Below are experts of layer 3 (counted from 0) of a mixture-of-experts language model. Rows are named router (the router's row for the expert), gate (a neuron's input weights, with its number), up (a neuron's input weights, with its number), down (a neuron's output weights, with its number) and show model dimensions 80-159. Each number is 500 + 25 x the weight over its row's rms, rounded and kept within 0 to 999. Numbers have three digits each.
After each expert's rows: a language model's description of what the expert responds to. This comes from a sample of Wikipedia text that the model never trained on.

# expert 12
router:460511508493558519477475466456505510503557504499490488531509549520485545494472509509463496513493478532507460494481497489474458510541482536441514517498462490497478506492509486510507530447492529496485539515510487547534458525524497492502519494
gate18:491498483466463518477525486537476504481534506533516468518488484500460449518563443484519526507509533513456497482498507502532515484490531544499488505509512488524471510497459463529480516480523492484474515509493495524510505492550490497493488542
up18:515517507507500503497448507456522541501508457535516487510476489498491528486540505494551519492499487472503475477502539590446509515458499472522484479494533497566467513487442489478518461519477489494475512503500490462471495516540531517539528487
down18:534495493506460490526526518480520505513522489505495481490477489504472519513475504500550472525530491527517482518477505441482491526503497475507497473548477500463507501497549493516513505496502509511499464550482524555515506468486483527527461473
gate19:510527504482528477521515489468488520497516473492578490478475495524473483519497544486500482491500487494536520528480526475512545449567524516481496458486507528501510499488483520490518511568468461472478549531520500496522485512482500444506476493
up19:463528529445486491541514479532449554501552470523515508501510516519458549494462481461497481492470594475513498502492519465493503492496474504512503519500489512516489481493497527472514519502522495453497460523507523503498499511508532466541478509
down19:478494481426463567524561501522496467519525486484465501519506482523468512517518522524455446521527497483467538491473499474545501473529518541487453513480501536543519510471516519514516491500449484558479472485497533491508525521471516480485471482
gate20:520517525445504489475507490466543425496515506487462497528481505474487514496505528503498518488519501525530473511490507539519505525476488511462500517519509521471515499446540544514492506467498522487506536501517498521518477465491540499554513522
up20:489521493511495514533528500502522557476511474498477466503496506515517498496503446533512535523533500433439526511496483475480523513498505523500487525494507507468530490505494507504504521547500496477443530520514492460502467524434470471484499492
down20:542497502510517482549512464485475528489528482489452476481507485558509517503484511517493560542493495462458469495506483517502506508483469470529495492500537485529554503497507475487525513470494523509490491510526507497459504509514487500478515509
gate21:472508505523514495488510493489489503496529510521506455485495481476521531524491502524459470497494510485506520541503529493523473510512489482530551535497499507523499477524483474501538472507526468461470544558452531516517445510464496532527527558
up21:511512547500471513531516502464536514483518472477496484482445508512485442522473511479499446472521505488538522482475450504481502494492522514544537502507491518511518538523499454462555511469470522459507493491506488529483469468482486552486484542
down21:516527492498525503532493428451497497549485494499510495480505543510491545499538491495505523469500475498506523461471486516500502508467483470510448524473476494461497494520502478480493514497489519491499511496528485486464502512554525505501448533
What it handles: Sentence and line ends. Line breaks and periods ending sentences, list items and headings, plus closing == markers and achievement verbs like won, held, took.

# expert 6
router:480554500489488538500490448529508483514546470540474531552526522490487519537483512511464512494518439511528503521503508471509526506482499451496549509530467489490516495491541533553532522493493533465495477482492461501504460536509504484485505438
gate0:467477493545472496494502489469531465554478479529495525502461507545497513482493512478482510458491502494475541514461494531511517531474502553490497495536498518468487493517497522537514498506493533471474514528496522494473512476517511496483505508
up0:515496502490490503482521499506509485455508446503523460511475439480488498484501484464504458509505499476501494515482490473466503488506455470511532489475506509525468500524469518476532446467449515475475508486454481526504507498501499470514517523
down0:479482527508507507510511463465499470506474470508506525495510511491495467483543496491541532483535442473520540499546480484460524532508525508539505513509525512503508496486504517532431481502470505533444545500497493503495516515480534488485486535
gate1:491489497503489498510528460518493515482557469498481507528510501510517519517479431497475502488496526539512499502501470524534486473507460536481520567458475499515478543507471471516516517510503422520544516505481491488530514480519573507500533486
up1:471491525474482493531456510484530509549507495490482486478534528478513478489480453522472451516510475488568515583469490482468464476499511504520509515500517489476504525498492476501501517544511492514506513504467478578532453472493429505502530456
down1:503487511498509498498482465517498519509500530487530477490524471491470502505515490471505491436484486537507486499524468482512498504517466455453549505507494500444507458483498494498500507554525524531528538497541453505499496477528499547493525483
gate2:509535503469522453551482475491477462520486471502468487506509488520487479480538485514471533527557495532496528529501488532504470529492461518490529539545473520489486483460518496482529540480504473483496552462510524512510460491476502495498502474
up2:469457484514504483480515521544502469527537484506524531510505512503476490486553543491474526522487490508481490500504517513521482527472515557537512502514482522502491557480530491496534514512515483487490518485506478495489496518497531544489486496
down2:517538515516515470529526495503490512476483537474504487557499486474533493526521496552516497487511459496529555548576461488530491491484509455478499489477535474495510485531478524525505432515544489451487485518489454474510506510473485527498485527
gate3:518531490487497443463476491518481506531519499511457475471519482540503496539500506573494509509464446550494478518509500502546555487478515527469537460516503513493537476515526479515505469486498483505513520481492496523501510523557513486485470474
up3:490504521488530456473454495501475507532520509503489491492482494492500465503482451527501466554517500502474507483505496566535525460524428490499529497536477496505486476481529493445512497536482466502485503471479477532485514507557513512469500499
down3:496475463520532473457486494532501441451521527486536467458495484551497514511490514515535499490473505502495455465457498542482509499512504485532498466504482447485527528496469533524508516486531496531482471539515467517466528481488476507493531504
What it handles: Prepositions and connectives. Prepositions and linking words after a noun or verb, especially of, to, for, with, as, including, as in subject of, due to.

# expert 2
router:478537481537489535501496491502460488493574486510489525509516475551487509491513481494449495471527491513512476500457534530489478498478471482451513517521501500488516503439516514497520527493518509530506513505535488540496477500447529524467485473
gate0:494477499529476522511486549490506469520524483493485566535470497534502509489476506466508485448491517501503504465486518510526505527463484500486501500528512552482523468493477503517509497453496519521478515518506493469500526482520566499509474539
up0:452513516504466518460526528477512505474513465520494433528500421475497542494520482472526460509482496485494460484482473475508502506459488460497510473481508498519478474519496498443496498462464516493463504507482516527535510495527486478514495525
down0:457538514494469510498516472441460476507495505488527525494466491526497477490518524461503514477504437486514489518530473528469540497493516516535553509513504471495499527483500481519462478510483507530476515495469482476486476535468520495429480514
gate1:514494466521493509504524480510523509490561519497476506546541485512483503521512448479488494528512551511491463500520485524502481497448493552492478553481462502514449504529490504531513512492498450515528533520510457516481516511455591524478483493
up1:532488554481521517504468487465531501520490509491509492468494537509470479509481462528482488501499487474526513531478507493500465434483519481498533527479507513548509534534488484512506525559502512514519504534491499566498487482489424490492529470
down1:477475510487459463515483498509526482496500514502514480460503501508508536490517515495510473453509494513539518493530467473523513483537508509518564476517490501480497495461485502481510486554519516494494509466502491550511505511527469513480540455
gate2:532480496501545450532514473484497493487465503489454502515490497511503481507526466498497511504563473519494532516487494517503491484510423528477517504496485531439518463474527488503524542507531504457496540489505517516501472445491529503525481490
up2:465476491535540517511501523504505446512486491491501502539486516501492500482487519518486517500499475486452513505538514540533498489518496525464492512507493523463511558460551516548548509483536509456496534500549497482513482517511544541483504506
down2:492505515505509497492529489498469519450498520481533447507514527499547504521484489528491475514481495501470529517573489467527540496495485461474502492483505455505507531519460525458524477489546500465544486524504514498503525549504464491508506565
gate3:493530490518513475455527468494467495503553523460445469487515488557455520507518524519495499517465466540471500489512496532531523497515521530476526479553528521453555497516540493505481482536525491524528495481503486533498482523530521487491491479
up3:491513501507490458456509499494481477489526487505476472490524470505482495475484490527480515517546505519462505474499489601523568492550483513499500514512503494519499481504518538486481515555471479502473491498482492529478530496538487472509525487
down3:498509461547554475455527487504493441457528520491495466501458480547522493497500525537568525459496524488477516460482482514519526507482507513556476452515486466479521507495492498474487498503550514562522454518507488515453498490486495501467500527
What it handles: Pronouns, auxiliaries, digits. Subject pronouns and auxiliary verbs (she, they, was, has, had) in narrative prose, plus digits in table numbers and phrasal-verb particles like make up.

# expert 0
router:437494547526537553529478513466502522497531500520528497490509505491515500513464542507466501477496530504521495478493477415533515505510489493506535515530498488539514502494516502472522546513514468461478509486487517505526508552464536524488498485
gate0:470474485538481540494471540473522490507537484534480514520499517510524480506476520498489517451503547509487512470474507526495515554496501505506500517542522533488497510514462473483491514476530529524469514537497506492512544481512535505531504565
up0:502502509498476495500552510519500497483478447539543485530492449454495514499521505492506489534491477487479480510520455514533481543475491482493568527465494518515461501514486493465504468470462482464470522514442507526542535484519510508518488492
down0:476509513520469500484511443465479487497506486487517516497463523462501492458527498487514525506533450461521487476518486497445540524486529516534543506514514513509535498471501476521462480492477514542478536522507496522501488502500548516476468523
gate1:502497515526510538503546488505506530501513539518502484551502499497503512527488463506479514522488557477479490500486518496497507488459489575532528536465496488498449501489510474553524550485501473511487511515496521543502524506504571513480522501
up1:511510538497535534513455503483530500471509478510493511458495518523464470533462423543507505527483500475521522527497522439497471462508512512500516512487489489513521493529506501503452510507483498505518519509464485532514489499494429522463517447
down1:502491503461511489490494483494509488492509495504548507488488509497513509508527526483489516487469514509488483483533481454530532498534531514488541504503468500479505524477523505462523472520526501512538531515525479527496518486493459515487533502
gate2:462515492533553475533498473484495460485454513481483485491502467511496494487505434503450529512547490521494539513526488525473456509505467503502521541519500505466552502479505478495521568464528478487535536504497497508541482456487503514542489496
up2:458456495545517524505495498516489449483517504521492508510515504481501506469494520511471525523499469469461486524494511536495517531508491495510506502509477482489521548477529523548529534506532489476511513450534502471495487507524545542486496477
down2:498517479486497504506496524521461473461495495465500446513469512492542485486479496524495500492468430489500545503506507495508540475494517460478517508505489447511508527509446468481505438504542449462510493506493459486469527505477491542505492557
gate3:490515466515507491485476484459476489514520501493462483500523484544493502515503529539493485550487480540472474534513506483550537466511500513468529471553517486471557503503554491496483469491508481514523506503474498538492482516541522488466463470
up3:465493530519473476481475488449483500529526488486496495479550480482508504477471464519525469522537508534480512471493527553545529465539475494519501524501510498478504480496527507461483515538436476491488474473457510546501518503548504500480489515
down3:519486468529532468453515508526480467479556535517505456469473472527498477487493514541535514502519514490491501449479503512504514492490526479564479474526501478514557496477473509492527485494564507531523482546480483512462516464499495496479496518
What it handles: Name and abbreviation fragments. Hyphens and short capitalized pieces inside proper names, abbreviations and table cells, such as Bethune-Baker, RIAA, NOTA, Chopra.

# expert 9
router:488520504479511525502460482497485502526544442512492529541533592468467506510511510509479469460494514507528495511498507492514528496500472488460520516536496534461505526463502551514491539495486471493452531507494495554515517488514510506477488490
gate0:492511499527458516465480512484502447535505480465481539532488493518476496479477528499507527439491508521498523494494511542530515549483465536501492525538495532507486515552468497474536484483522529486508530524494509512464521477496530515508515540
up0:457483526493500513501509530478503497488491438480543482504490450468509497508528493506542476516477480493474456488494481476497469502467482476490516473482492539480471474536473518487495470458481499471503507499463524537548521491539521526527520483
down0:493482519497483517493500431452503467533490481490551509496472500492492475456522518478507519491529457506546504494540480512467521509505505502541520517547503533471512507464520486531485497519485502519471537507513490487499473540498547521444446544
gate1:485472519521497541494536481487530514467521527482483478552509501525492509548483471482513497491515522483496508522494483507489479505484535564519487561495501512511480531509520499536526520499498456541527500496484496494507482501468562483517510502
up1:493488535467498493521469480477534497495483501505502503475508519536475455541494456498488502509512479471524513531504524491504495470522540495501501527492510519540515537524517504510481530528512499546505518500468495567537468482478437481466529450
down1:485475529495475482510493479475519488488515504484552510455510498487491515507482494502481523468484505494504532512531470470515507468545485480515543525522497524458495462450509506499513493554519506492505505502513502565493467512524458523488519481
gate2:499509491489541443497484470497492508480486503496478504513473511493512490500547479513476535513558499500494520509479480549519472491515435490467513550534512528466472483460511483491513525482516490491510567494503477519525475441485505519537516491
up2:474459460508491519483467551483518478496512549506514525490520491486502517478486495495489501509503477498466478529529516544522501514506507524515486511523468479493518553496553506553505519512522468469469519455528506477503528495524536543489529497
down2:524523484451499485515482539488472517488477505484488437484485533498523484496488459485478484472498494499489529524566492470534471498487517423463467528490508483490518509514486496507504467505532486478546488532497482467519485509475509507505515547
gate3:489507485522507453500491496475492504525533512492466502496510496535471521513492526551477530512478481538492491519518510478545518483517512534482549479554498502466522488512582484475502486497484482501509527498504510520480492514547489500479453453
up3:450475526497499471483467478458489495523559507508507499516521485494507502484492485560519491513516515520459499492454491549542530484538472495506496503521496485449531491515533509467500504526438489501476503488472496528480525489530484493503511493
down3:495484489507551493460495500508496441462523561498508449459468480524510516488491523553560543500512518494483511454463517498500523493499511488550453495546499466514546504480469481482547471485546499550527483537489467524464504460501485504474515513
What it handles: Noun suffixes, conflict words. Middle and ending pieces of nouns like -ation, -ment, fe-ud-al, plus violence words such as attack, assault, damage, murder.

# expert 3
router:485517565524544540559488488502494539491488486514506527488541519503505493509486505529446452515491486496515462531491483506499484505513490521524479515522482511528509519486486513466537510493483500505485508488505465527540474527485494507494484478
gate0:485505501513480533506491505481520459528481454500477528535498514537516495464477520480509504455496519510480511476493528526495489533495503549451521520534503539494524501561467485536484490465520533498466545501508505483495501450515540512520509525
up0:492513521497484503484534531506544466468499451480515470540504480461484515476549503481522498491470473456503472502509483470512478523504521483496540476501505528514470489507490520482521513478466520449496517463496493517516492494513497479556509526
down0:490510497483507484514531432489462467520481471518535516506456492524491479485563536509518508482474450480489518487525514509470561505510514500517505482486518488523497526478540484494473505506472522516462509510513481482511528516493540497469470524
gate1:479477485527496534484494480525524527488516511486491475566550522516479505544498452491519498487507532514492496498482491517496484490452493524537482533475477490520461527526475477545523524472514459522495509544518510491495494508492607493509507477
up1:496462530500500493519454490488534482496495472517527496485477524508507518498486469542501500518509481504539535543475524486513468455480557497518503521482508494549515515532527493533495523530483513496513522515491523570503490487499425504482497492
down1:497487498477479476501483484501530512537539487513512512471522533494500504519501480455495531476499505486523470501534454439507520510525502488537543490521486501507489482486505490489513481574540474498500498447517482532506524481500475511485526481
gate2:497480479510517481528501462499488506483482484488450494506505492489484455496525489516471526509534504537475535518490485531511446508510441528489490549530503496467490478473515492495530536491516500481474542494527483512514467449450495526510510518
up2:453458464521522504530472500485486476516494518496510493522517516493484514494512530515476509524538479485463513525489517537549494519486524522519511515526460486498467526483543514549527544464533461466495503477568470486519505521487524515460537474
down2:484485495486488485504538519477426517465476537506530480470507494472506495514513472517538481502467474502492582503552507468561494504506523449474481524487499483491518501523464510484496483490481531485501481534512525492460480537498511494486530541
gate3:520510484502512475499524493479477488478501525503474472509507488556462503544504502515493510536493466516477484546520506484531525508509507521499531476526497501491536480519549513499509468533535518514534498492505483526501482518527511485456455496
up3:489492504493505480472482495492494500499535492480475480493541446497508509495505467527512493533564490509475517486488497565539523470542475500517476519509504473480490461498511541456500526522471499512493520458500520553488526486539508472484515511
down3:486447469533566493482507523536484456474519520501486463492475491531512509500480529518541509493502528474479515465515469532520515501458528513535480443528492492471507493477498490485525505518517496542491478555515498528485498473483500511485498505
What it handles: Table numbers, closing parentheses. Closing parentheses, spaces, digits and commas inside numeric tables, especially climate tables like 26.9 (80.4), plus capitalized prefixes Re, Pa, Pro.

# expert 5
router:480524509519501559521512496522491523479501453520446486548500510524505510538499492498462526509500489552529511483542494456488486485522469490463512502558505489514525505486536524491541529491504444468489495439484505546483461534486500532494505474
gate0:477499516538470496493499533496523460499499456519461532529484491511511475511492486487535532457496501537491497487469506522514500554494465524500485544522521541470520498529465487546509489442504501501466505502511493507477531488502545501503520560
up0:511484503502482509501548516474508494459493443514526472546506468481518492510505497499539491491472475454533504505524498473523488477479509467480528528452507504466458480503462505475484507469443506456493508485458491534510520502513507479533530475
down0:457460476512502473482534456494484478511474481484529537519464500499502484488540530484491521505499471488519556511548471498489522521489526480530492549483498494483491509505503501509487488481472483525458563469468514490501505523481557503472450492
gate1:488513514518513511524504502517479539481521516496462467551501518532522506495467419497536505508547539503500516536500522538517480514445498559492503555507481487505489492468515504563522532479498482522512493493495474489497516489506569499531532466
up1:523485505513479511540487487487546470526489471516491520453512518517488452483479455550490508512485499479535513510505528501504449459504514493521537503511500511499494521511525463506491528514504506518504532508488515567525481496504448488496521461
down1:498506524494465500507494498498526498495505519497536524469518471503487526504513471497488499460451474489504502505534471482512508500524497506458540473538480491462498460451480501494496507542514531514535522499508498548491499482534450543491536483
gate2:502516507516530468513493487483475472473472484523472488509502476495521464517521448485461550522552497550508540516497501551508454501496451532514523574534494526497481499477516481498529526493525463479491550498512507473514475457506520508505511525
up2:479452476531535467512481518457517481502485507495505537506501537494474532462521519499458529527513466451486493518506520540511517485508497530485507481532481481494507547475551531556546544492527484474504521464548496486508511481502541510491507491
down2:501529491493521503505496514474471485453506529492516448515493517492511492504505490495483462491500473474509520518538467460533510498482504486492491511480507474480510496538423510497530448503561481473513479518501504467492511497457491510505514555
gate3:502506458507504480504489480504486484515519514495463464482507508528506522536503510561484509523469471545491482517498495461552536472466484526519514478576513505477554475503564484488524480507508477530523524501468488543481486532561522501460473473
up3:495486504503473482468477501490507500506522501496460504472512468491503512494492482515494470548520503522482499447488487559540527458512488515491513527527504488516502475515526528470499528536461470501467518482468489552477518503583500477476497512
down3:495462458524544475426512494515477438477529527509504477493465489534507486488504525543549530501505531497477513458472501494515518478491533489546484494519475487499547504481471517483537487499557480531532483533501487514471487469491509489472490519
What it handles: Name-ending letters. Final letters of personal names in sports rosters and lists, such as Robbi-e, Teodor-o, Henri-que, plus sentence-opening words like On, There.

# expert 7
router:501528514555486522497470450496501497482532442535500549523532507517478485489517497489473463507522490514553504531467533494522467497501488497484528512535450501509510512526484494503489526491499511500469519464510495541493490449471530484503473485
gate18:501527478473506504482500479520452510519513490543533456513488478512484471552552450462487516515493506494481473498485533536537484468481515529508476523496512502523488519494480488518471528466532498474493519495483507487503487492540490475483491540
up18:506512515507492504491507501479506519495487476530521476504492464520507497493525494500515483478525477500535471517485492567453475505483493505518492523498526542517461494495443485508514441481490476521483490518539488458434478525550549488522534503
down18:526496488474457478515483539462516486525498461506479506502525526491478504500454509487515452514505476486530491502459478476516505487487525476545500484542456502465507518462521477528544477526514534483490453519514508520490492466509521522502476455
gate19:519496456485503522522527483516469516487495454517556498466496522522511467527526529487522490518499496494565517527474513467501509447555529528488474460473526487499511466499504516507514528526471447476492541524519496522503480526467495476500453503
up19:471522538470508482502498479488483557514538469517505498521517477550465543493466516503532525472499547467538490482492508455507518530506483493526478496494498528474508499455505505466526504538509477479478491538517523476517537503521503476523502518
down19:501495513444483557551516516509477478461504502439490501473478461554499521517516493522475494570489469473476515474477493462524513479503500543535452472518491485507474490497507495502499500544507462535477503459487503512529498541500516464509437493
gate20:522517509514480483446516471505531500481502529528488509498479494492479476503505475466510498515500516478545458523510539503524472496492536522492483521508498536521520487476563538519515523443495511527500512508494530504513508472491529511521531540
up20:470519484521470493545500493504511529498502496516479468556493509527500544505498474534520519483516470443460509483497447509476523502496522493497525538521549513483502506507511538485513511537506509474472487504549499443478491514457469512471463489
down20:522482508526478467518535485492454515475540501464484493504531474520519522492472537483506548536514453475460443503482462500500506482528472507513517439518511526511520516532514494519514513505471537528517532524499470482484502474481542520502524487
gate21:491509507522484515468516506495480515459552519512520458487523493477504514509496495518481466484463489489489522519500509505525480466482502499512549524480516516480463477542496463473499468490514478483487531542476537527506490517492485525511500538
up21:522514480501470497520513480492529558488497480511496467453480494504481512491452497436479469462522482490542552485491466494503477500473530513512565474464473511534509498509500430479516476466479514494480524511463530532474511510477459529486476536
down21:505535498501493491520488468477504514542453514516518484469495520482484513489517461512528498485490484480499541496449505519482507513491510476496451519502506503468489457507510494486494513498472540499488479496500471487458522547547512507494480501
What it handles: Spaces before numbers. Bare space tokens after adjectives or prepositions, and leading digits of years and counts, such as In 1906, October 1996, number words.

# expert 4
router:469524485509465533492476478534506528462565468503488535487500527501494536517463513523451468460484491500526528495499495473500505494577451506475516528535476485558504500466511511512514477519506466478487496451496490526511473542516505492496468462
gate0:484461514532468551476476486500485449510477481465457540541480487500509522502486500496509525471511510521490514501465472518500521534450487510485486523531509547480523498511498506502510472446524525544454526548503516494494509496516521495513498533
up0:455507520518482490473535510494500473475489418477498447515487452441509533530489514483523480502501503496521478492527452456505494521477514470497520514469474508470496464523475535483514502469437496479476518523435473525516519496524497527501500482
down0:445504508526497526483550447480480490507461484508529498471443503497499506493566539484530503512514476482502506489541469516468497484502530515559512524498496494497497529449498483521476488498466483541509511505533503508492505535499540471470469504
gate1:498489506490495478475510466535490537497510515511470494566504471519507521492499464473477494501521514499491512486507525491518503492443479521522510555485476492495471520493517497510533517496505456512502496515491494510533509465508553491518515485
up1:481491513513515485522477494482545492492498493496526491496516496524502473507499437534501487509501485493488509518505513463506424467499524495507555531466511500530505534526500478477479539497516508505512482500484490558515487491506419496493538441
down1:480491516472466462490478474500549511501508514472551506477525507498496559517513492491509524493454498501501534515551472465470500485539494518513539492526485499450495491458494498491493518528530497502479507494479521555509504508513432517509548500
gate2:516493507493510464505496470496523486509482494490493491507467517512507474505529435526455530496540465533496565539475479534481458497497463524485494565535503523486483517517526477545493537478529492494543559499511516509542487456481501501546519517
up2:474480455511492510475468541539482470477489510484496518467500493490480525458510513516481509517507456502468473484488517528519493507512494504521526530524460500518486539471539475531535512489524486453487518500523505461492525501474535515491508504
down2:510521508507497512504503517490467487450474493492534477505503514501533497510513479504515481505501492522500553510571499472531524499480509429474504512482533481482503506479451484509528455482535471467529490534493491454500505514472489484490524530
gate3:471486488517509447482473478475494504510524494484454496484523476536505515528475495548489511501460448537473500542497482505550536487489494524487503516554514523479517502479573527502504456522517477513491511468474494548484501514530509484476473455
up3:473477519505515474458467503508486501517530496505485509477543481481523501521476481551510493528511492510491510484504488563540515463538449502524494522504510493507497483510559536464509491532469451509482511491461479535508534470530523478472501510
down3:497454491528531478439505493502500434473525486502506465488463469500503513509519529540560533491518514521487513477477502506482519505483495493549471492520478479489527498473474507485536488500546503563531460555495438522446498443504507504475521529
What it handles: Word-final letters. Word-ending pieces, mostly plural or possessive s, also es, ed, ers, inside names and nouns, such as Russia, patients, Bardens.

# expert 1
router:470515518525474531496491439501508525501494468560469499517512482500499500550469518514474497475458511490502525483538483487499502472504458490483507514553488481507514513490550546525514533460514488482461540495489503521479500553519554476493493471
gate0:481468515530465499490486529487521456503482480486498552533469504557485502497475500487508503438528519491495502525469500532515515510491497520499467501544490520500493496522474486522485481481502494516481531515481507483463530468491524484507509534
up0:503494500490456505498547497498528515479502424474542469529487450485498486494495465515528467515493503485508481500522469476496487511481463434507538508493465525489471478514494520484496499483472506464455505506448515502532514494536527495537515479
down0:486512523510485517492515443483499449529496478453513520490487506518521496492552534464519491490511477502502495502551524519469528504502514514565534518517525495523499506495515485510461484508454494539497507485507497487504503510492548506462435514
gate1:505483502516480500478531490490485501475534522485479498564528502522485495528489440509467501487518505488513533509481479514506472492465529542524501566479480496494446513516501490506530516486503450503514486473503510488497506490511576499503527477
up1:503472491511487489517489506497552486478506493461472500485512514489464460520492428530482501521512485490522497504492481484507456444468517478510507516482514521535498525509508476504449503533522523490531507513474509570517480480474421495480521460
down1:481485515500467465508478492484504512478505502496538507466501483499501534504504483508505489476472482470484516488540470460476525500537493496476551471517483500456512470466492516502521542538506516479517518479529498574526491508517459517483528464
gate2:504514496500528481531507479477508447482486488501475514492498478494497471490542458499450527522532481523496524511530516541502475532486451486466518572538517514466535490482527484554512553484518505492519571508524499496513476477492506523538488492
up2:467435468538506497502461517524483497485503502484519526507505513479490514503496495485461492522543470529460499523524522538529568500487483521508517522508487502496498545464529518533514536484510478498485501472515505487501495521491522546493535480
down2:492519495485526500516476500502451483471486514515502430506494522487515505473502496486507478496474465527527552525593493478540542498469523470474490525509506449472508508524469505495511482493506496471532491539494488497487510498478484482481515560
gate3:484507509514517473477502493473498490513531523479460500471509491557488528544494520557504506494461460547478492506494497501521523488495511527498520459560524498463532493504572502516503451523517482494531521491489499544481482533526508491480459471
up3:483494519499478455478451479498471489520570504505495479499528468490517497502470470521515474524521518511465492461472505550533519451545468478520485533520506477499502476507536525464508510520437470495476498464475500534497524493563504487481475490
down3:507467482526525480441512493506495442466554550507518461482469487530504493500511541543559530502521514494481508443483504504504505496494497505553472484522493455496551493488482493483541506510562474553519476528505448504466486440491515512451501539
What it handles: Word-final subword pieces. Closing pieces of split words and names, often before s or a comma, such as mutu-al, Beir-ut, Pan-el, W-ood.

# expert 13
router:470536486564543528510442501485483531436502455522523495507523541495471523521500529540480507465522503501520498494513469495479484506472496476522489499509504502563524505493501507480497516534496458471509513461513523518511454515473531500488489497
gate0:469486497528472541514468502480506445511483481505492519525499522533516511506469493478514482439496534538495489506489500514480505537460486544522532509539502525493524501547495511522476496465529549500482525529495509488483531505496533487534483543
up0:496530498495513487500536476480499457472479442503510456492522457454509552466506466494508476495482497473487482487491487470533455490480520479481557524475492509504523492504453467488516516489457504466511496491471523522524493478495500481513506480
down0:464505512492514513530507450490489459501522468503535497499432507518504493499536537484498517500524487496535497470528490478490537505520507532543526516513518505480476518468506498529444521483492490519471525500499481496532527518479559541471453499
gate1:463495511521470513502501495515511523471533503480503502538501469518485543512507441483488509524511532514477495486529502506487472525475485517527508588472488492504431511522528494515531532515524442527540520525529510514514483462496584502493497475
up1:483509541495493500531452494463519497513486495486500482495496532558503463499508438531491479523521471467517510514482515508519463466467532500507500534487527487522516527564521499514500537501511509496489497529463491571512520475480460497469477455
down1:460513518504462486491495463479530518515511518467538512488510505498498523497511481497527484460488478496526510503517465466493565468552484493507550519514463492487498492498489512496505518545532519535499539505505492511520489494501467497457507498
gate2:482529491518535465517514481510477480488489496520482498517484488501507462492522483536466553513566468501496535523500481521476453502516438509501494540509520496530521473494517474490487557484505471505489505478546501518512431440472494491538507489
up2:457487437524514492513473520499504478501474511520491518502534501483465525461504516492459535551511457498470493486492514569523500502529495522492507506497491455479502549456543502552531544516527527509490489472519461490524542487498505553490520491
down2:498520479493520463507539518505493505467462525489518457490452519479534501503467466489527482458453471508545530530520499453525539480474515476453494525509498487478513519539502497473505472496552456480519498487507493458539536527511501487496522554
gate3:504514480516499468494524465505485502483518501480454498511536497520491518544514513538483485516498463553445462527505503496555544458484508541460535476547498510459533474527537498505470500541526483507541488503470518517475491534552513476486474475
up3:506498528498468482507493508445456539472535511534446480462515490528491500471485443531515467556526504522518509488482512558510530463519489524522488491490485502490540464535531530473489516520459459496471481479467481536493560503525496494515491483
down3:510485464548565461458520488518486452479558520481494455494466493521514492517509521521502507493498548496492523476494541533512514503499511481553484463527483491520543495477513504471520481495532484560515510534478480525459503460479519486482520497
What it handles: Capital letters in abbreviations. Single capital letters inside acronyms, codes and country abbreviations, such as NGO, MeSH, AWACS, LPD, MKD, in tables and lists.

# expert 14
router:482519496495495532503485412498507516500548459518488510537516522495474488534496478501479505444519493496515499482477511492481537467500461497460508540562437496520526506477515523552511529497520506476505515473493513512515502527467509513491501449
gate0:488483495515450529486473533462482478556504490482484527557482485540483501510520482483498518468526538517465510456492498536506524527494451524491478523526503497473530499570488494494525494464531520491479513523501530493480525501514527481513511515
up0:497508486494467516505534525485521488462498450505541484507527421490504526516480489503536489482520471479516493464501487489534511503481499467479558488465504513471481471503442516471495485485475512470500476505474520526524496486534482506532499474
down0:445514524507484495481548411481467479533509492467555511519478482482497499470516527523535509517515470459505504487541491508463518515493531525542534525524497507519486515482506515484471486512510496547472497484511508468539499530489522505479453538
gate1:495484510534518482495521496543512501479527509492471506541512483530495515511487430488507495491505521509473512511504501488509460489483511524501505577489478509503448487492503491548540519489500450507522498519518477522509511497456579502499506491
up1:493478515514505519544458521484553490500477495489501499481502516521479478537484435542499516516516479473524496485483508481510462476493512527522550504516507509505492535485535461482476535499521507498514508518486487572511484481487432516493524448
down1:483503518499475465499469478477526525483507502486550508469492471467491536504499478507488496485449491478497514490544467472484490500535494499500544490549461498468491451450486504485525492555510533524517517476524504563529481496519462516467547502
gate2:524494482503527450524497463502513482490478509505490502499496493512509473555529482499454538508564490553473567491493513525545496525477473510471517564545515508477488496451520472493503540511531469485497535513511478528509450442495513517523497512
up2:484486474512491516488464556485480449488514490491505514484533498474483510461507508511447486509505473502465482507500523552498485508513505555504529497504453498513505554488522509541551520486516478493486533455537501495480523517496522537525532484
down2:509520492484510510493505513488482507493499509507486442530498497492539483509509488501496463482483463516512521525562475488546513499472492431467487503481527459483476497500475487486525467482543479476508511522513487446484508509483503494507521559
gate3:491514489530502470473507484473515503516539504480487500489501488553484512527508506558508531521476474545492477521480498510528516463503502540491521489568522501473511496495557497492499448495506490499530532479484497530481485537540533505488460460
up3:482469524494487477463481483487498495494533515528486512471515485526487512496469467539505487533493490524455498462467477543527531482535493482527510539518480487479521474518519520484517507546421492518490508468491492514491509511556506481490500499
down3:517460458530551466442527503536481450469535539511506439477452483539523505488505511513533521490525506502494518459467501501508509510492493507561477499512503473481539490475490507481514494507543474559525477526508439508472497452494512504458507523
What it handles: Word-middle suffixes. Suffix and middle pieces completing words, such as -ed, -ly, -ive, -ious, -cent, as in easy, impressive, adjacent.